From a checkpoint of a small mixture-of-experts model trained on Wikipedia.
Size: 8 layers, vocabulary 2102.
Below are experts of layer 4 (counted from 0) of a mixture-of-experts language model. Rows are named router (the router's row for the expert), gate (a neuron's input weights, with its number), up (a neuron's input weights, with its number) and show model dimensions 0-127. Each number is 128 + 32 x the weight over its row's rms, rounded and kept within 0 to 255. Numbers have three digits each.
Before each expert's rows: "mostly gets" lists some tokens that are sent to it at least half of the time. This comes from a sample of Wikipedia text that the model never trained on.

# expert 68
mostly gets: " sc", " Sc", " Mc", " mov", " List", " rest"
router:110183126124146134129092135086171139099107136110138135094104130122099143113131098147090128099059138134109160126092121047162110121108179148100105134109147152069118092051120155142107173097086088092122125102110133108163158102123153129136181205138154123117118087150101161149111139137123198090102145098204185141103135130175152099146104087124112146059107173183156138088154093127205150186069
gate0:103179161127141067180113131171166196102168113109112126148109107096174140105122125134128158139116113165143108144072102119137103142158100162160151079153115180140139130144112091101134102135069166151180134172117166104157128049152100109086144132165153176148121139195102153152072182095110114163156142097153147133142154115170136175095095124115198169216109144146099107114138114088198102164081
up0:168174115090135178038190097104117150141105090138128116131146125167072146136122150113105124132121127097092120092133138145115137075152105111062131102135112226145178171111118134182175125075135134117121181149133105141114151135191103170170153075170190168126146081081105176126104168066118142142076160109149158078137106114116079132119105114156105141076138125089150170151103179111116138118160

# expert 21
mostly gets: " describ", "ribut", " well", "fer", "ang", "ection"
router:149164092115090102134161119114181118125168097060125152090111124062143106175159106108155170071097088149124120145152174134115065140163096181156154116149178136123153067121123077136165094121184130125127096141091077168089139142145110091174113192148112174113119062151156104152117052134141125122116153087132136120188195092102174065098096107155108140140115169119123107096120100118168099121091
gate2:052119153116079101154118174155123121168115095102145102089130075139099102152132154086147105144107077160155127095125158158120097080142096129152154094138137093207081178120115109145140117040147169126116168188109122161129197097145074068116095202075122145165133104089097121133119106116123117126153157186136148121136132153139156127079164159130137168116062154132211101133127136130106169091105
up2:156137154164176142144109170052107148128143080136099157172136161173142075099148150145126103127124165148133122172179117122171125165099110149136151106148142124082174064151114172062126125168135123096111081094177109107098128109105152172094213068152147092166106151183169159171079102161169120120138153105122153127097133092177152072182132062129135090092152119182104109126116149172157134150149

# expert 26
mostly gets: " v", " inst", "|\n", "|---|\n", " V", "ev"
router:108123127079131153109097093128164106105170181115116146155122184080076159076085149157119120155156123155107103122184123072103143116145177089103149094173123101097110109125118174085134130119135181079115100105149114149114138090123107108169196169068168119126070165120071103145126084121106103111136098064134199124100167168122207080120071146119124169105099197151138168103158146123151118102111
gate2:176134163086092095073095115157148162099135166143154126105131146161083128052118132139099106158128169162117133183163117181136162122141188146113189161083174073109165133125178136138082179110107111149112114167112142064148104109179161190089160184133123056116134093123126161159126127140129142128109135098127107143085052127202138120145140135157137127118046139139166195170156116125127116114116
up2:104120119110157167112135157072143098116120104085146124159144091062112142196118096097163170127080073159158090102032164111189129147136094060111082115186107154159075132099088140091140107140124188113164090081126125176113130159097077065137097150152136145139141160110164096099120122153159131085154102103167130164172121122101157157173120151119128152129189083126085099122094123188144128125128

# expert 28
mostly gets: " Rober", " Pal", " Sal", " Mal", " her", " November"
router:095089122140135110105117123110098089126125139076082178132119191113142128134141094153108136131089133157170146163178102105140080133177133099165102093123188092136123125141152129117152093072192117149091088117124072100148178143146142197127108153148174149121136132116162062173096094155126148105108095070109190165130180114172135106133102178181135181098149222175158149138118128166140175099087
gate3:104103157110180153123152167149120150139118125161111097132139082027126205083161131124142091125131141118118148095159124126152112117125158085143123155120150097175113103155087162088100087152172116105112171155101094087121122127063068059137189140105195100122120149145163134126134067161095126164154108130159167092181073169137119180124125146161074135085146113141155188120186125165115069142117
up3:116128122135141191181099101170166170191105114111115123164126084077069115152111156150151142157144139200173116111129117110185136129102116132136122150161179162127117133200128089152147100093115149126119092225053151163137109116138100119126148131129134113151104098072163131127116139077095135144115082094175075112137083103148179180103127145132124196136133143119124112099115110053185151071082

# expert 19
mostly gets: " Sec", " ref", " suc", " App", " spec", " contin"
router:162169138073136114069133103141137128130133159184082174112181129163066092107143130103152066074130088145118150150168076077139114136121184111078113151095156149108149182085127131101163173111149101041116119138108105135094096095129189125146105134187144141147132128181095164163173150096115104101115108118112183099134175137118128122179111102166082127133179131191119145093141059153116171151152
gate6:141107120124128172162127108096079184106137111147114107161190157105115117153073063132060086174090144134163168135116185150137130099212129084109082118113091061122113112148147154157165145171152162081135116137111166151121107133176123106109187090174120234139144130130108096157091125119142130142150143157130117222124078107086116118150066107136139126110131115119142140176087139144152116131178
up6:152106126101116196156140088080099183092124140162149113150152143091141099143105056153058096152081159140184160134114162181134092087159134106102091125120091072104127127122141162126155136153158146067118131096104159170107102143158119132164184088170145223148114084124131094144120122076098115141143143169128118217118093132112124149135052098115154168133148139156157117177071149150161112117159

# expert 30
mostly gets: " Des", " bel", " main", " pop", "od", "reet"
router:169186156158104072118119098105175121090151085133129181127157170107086101096140065088145149061099116160094146213075111116139140164129146124117157152109192138129130118142164096166148132108171130115149090112147075126089126109141108072111119107139165147143085098131141064184093114138124102149112172114148177134172137106157136160175073100142135154156134180147111139115112053180100192104084
gate3:084163128149121102137135172117153143096115099181152068122148126151110080196084127058121145111138117083172109180106100172134117171101090141116131174135118118126167124119104183110088097162161150089124093115175107111139121157073088136097133126160121150107187076108162142076127064136095136127157060121153143168126131117071056128185120175131122104127082115206130099101138079105178156143163
up3:135096129142111119138188169073144103099124174108124056074133062110097139071179146118092127138121154159174110156084062108107114107110106158157079088116172067153176186131116115198122161185111149116139126141110152166132178114112152142138126124138086093120134124122116067142094109126113110103148087145112122122196090128087128095064091165175132160072066121142165116097157112189141122151131

# expert 106
mostly gets: " St", "St", " Ag", " mov", " Eng", " Reg"
router:154139103169111131096159116090173172164178122086113160141137107124146151150075139080078199157088072096122091124128144094102111137126145163105122106127111124082108142140164133144176174095144128085158125084132121136130119123088177191126117141176114163187102132137136111188055133142112178114141165086184147157122187066129123081149105130155107170047183138161097169145133134158161103122064
gate0:142123153128070112183176104180125074140111142178169147095104144149182068172156160067144164141152115088143103146081235115130120132138142079139153102085131126159108086137157123121164135094119145164139151133158155182122147134138163125085092107101118152172145117124125106079114117121114123153070178064170189135132171138096078140113096155075140135127118117154118160030162087139119139152115
up0:173093142085200128104078165121125175180098128049125120108148145125137206116195121116141112099077112090131119109150086190122125110139125135114109153135167131129088127063110121121121153103134098121145159077142147112124130193101075121135117188127148108092133122110094128103162118208126061111133127129122129084120114125095161148138185108203154077106090078125125137220082138120153153100132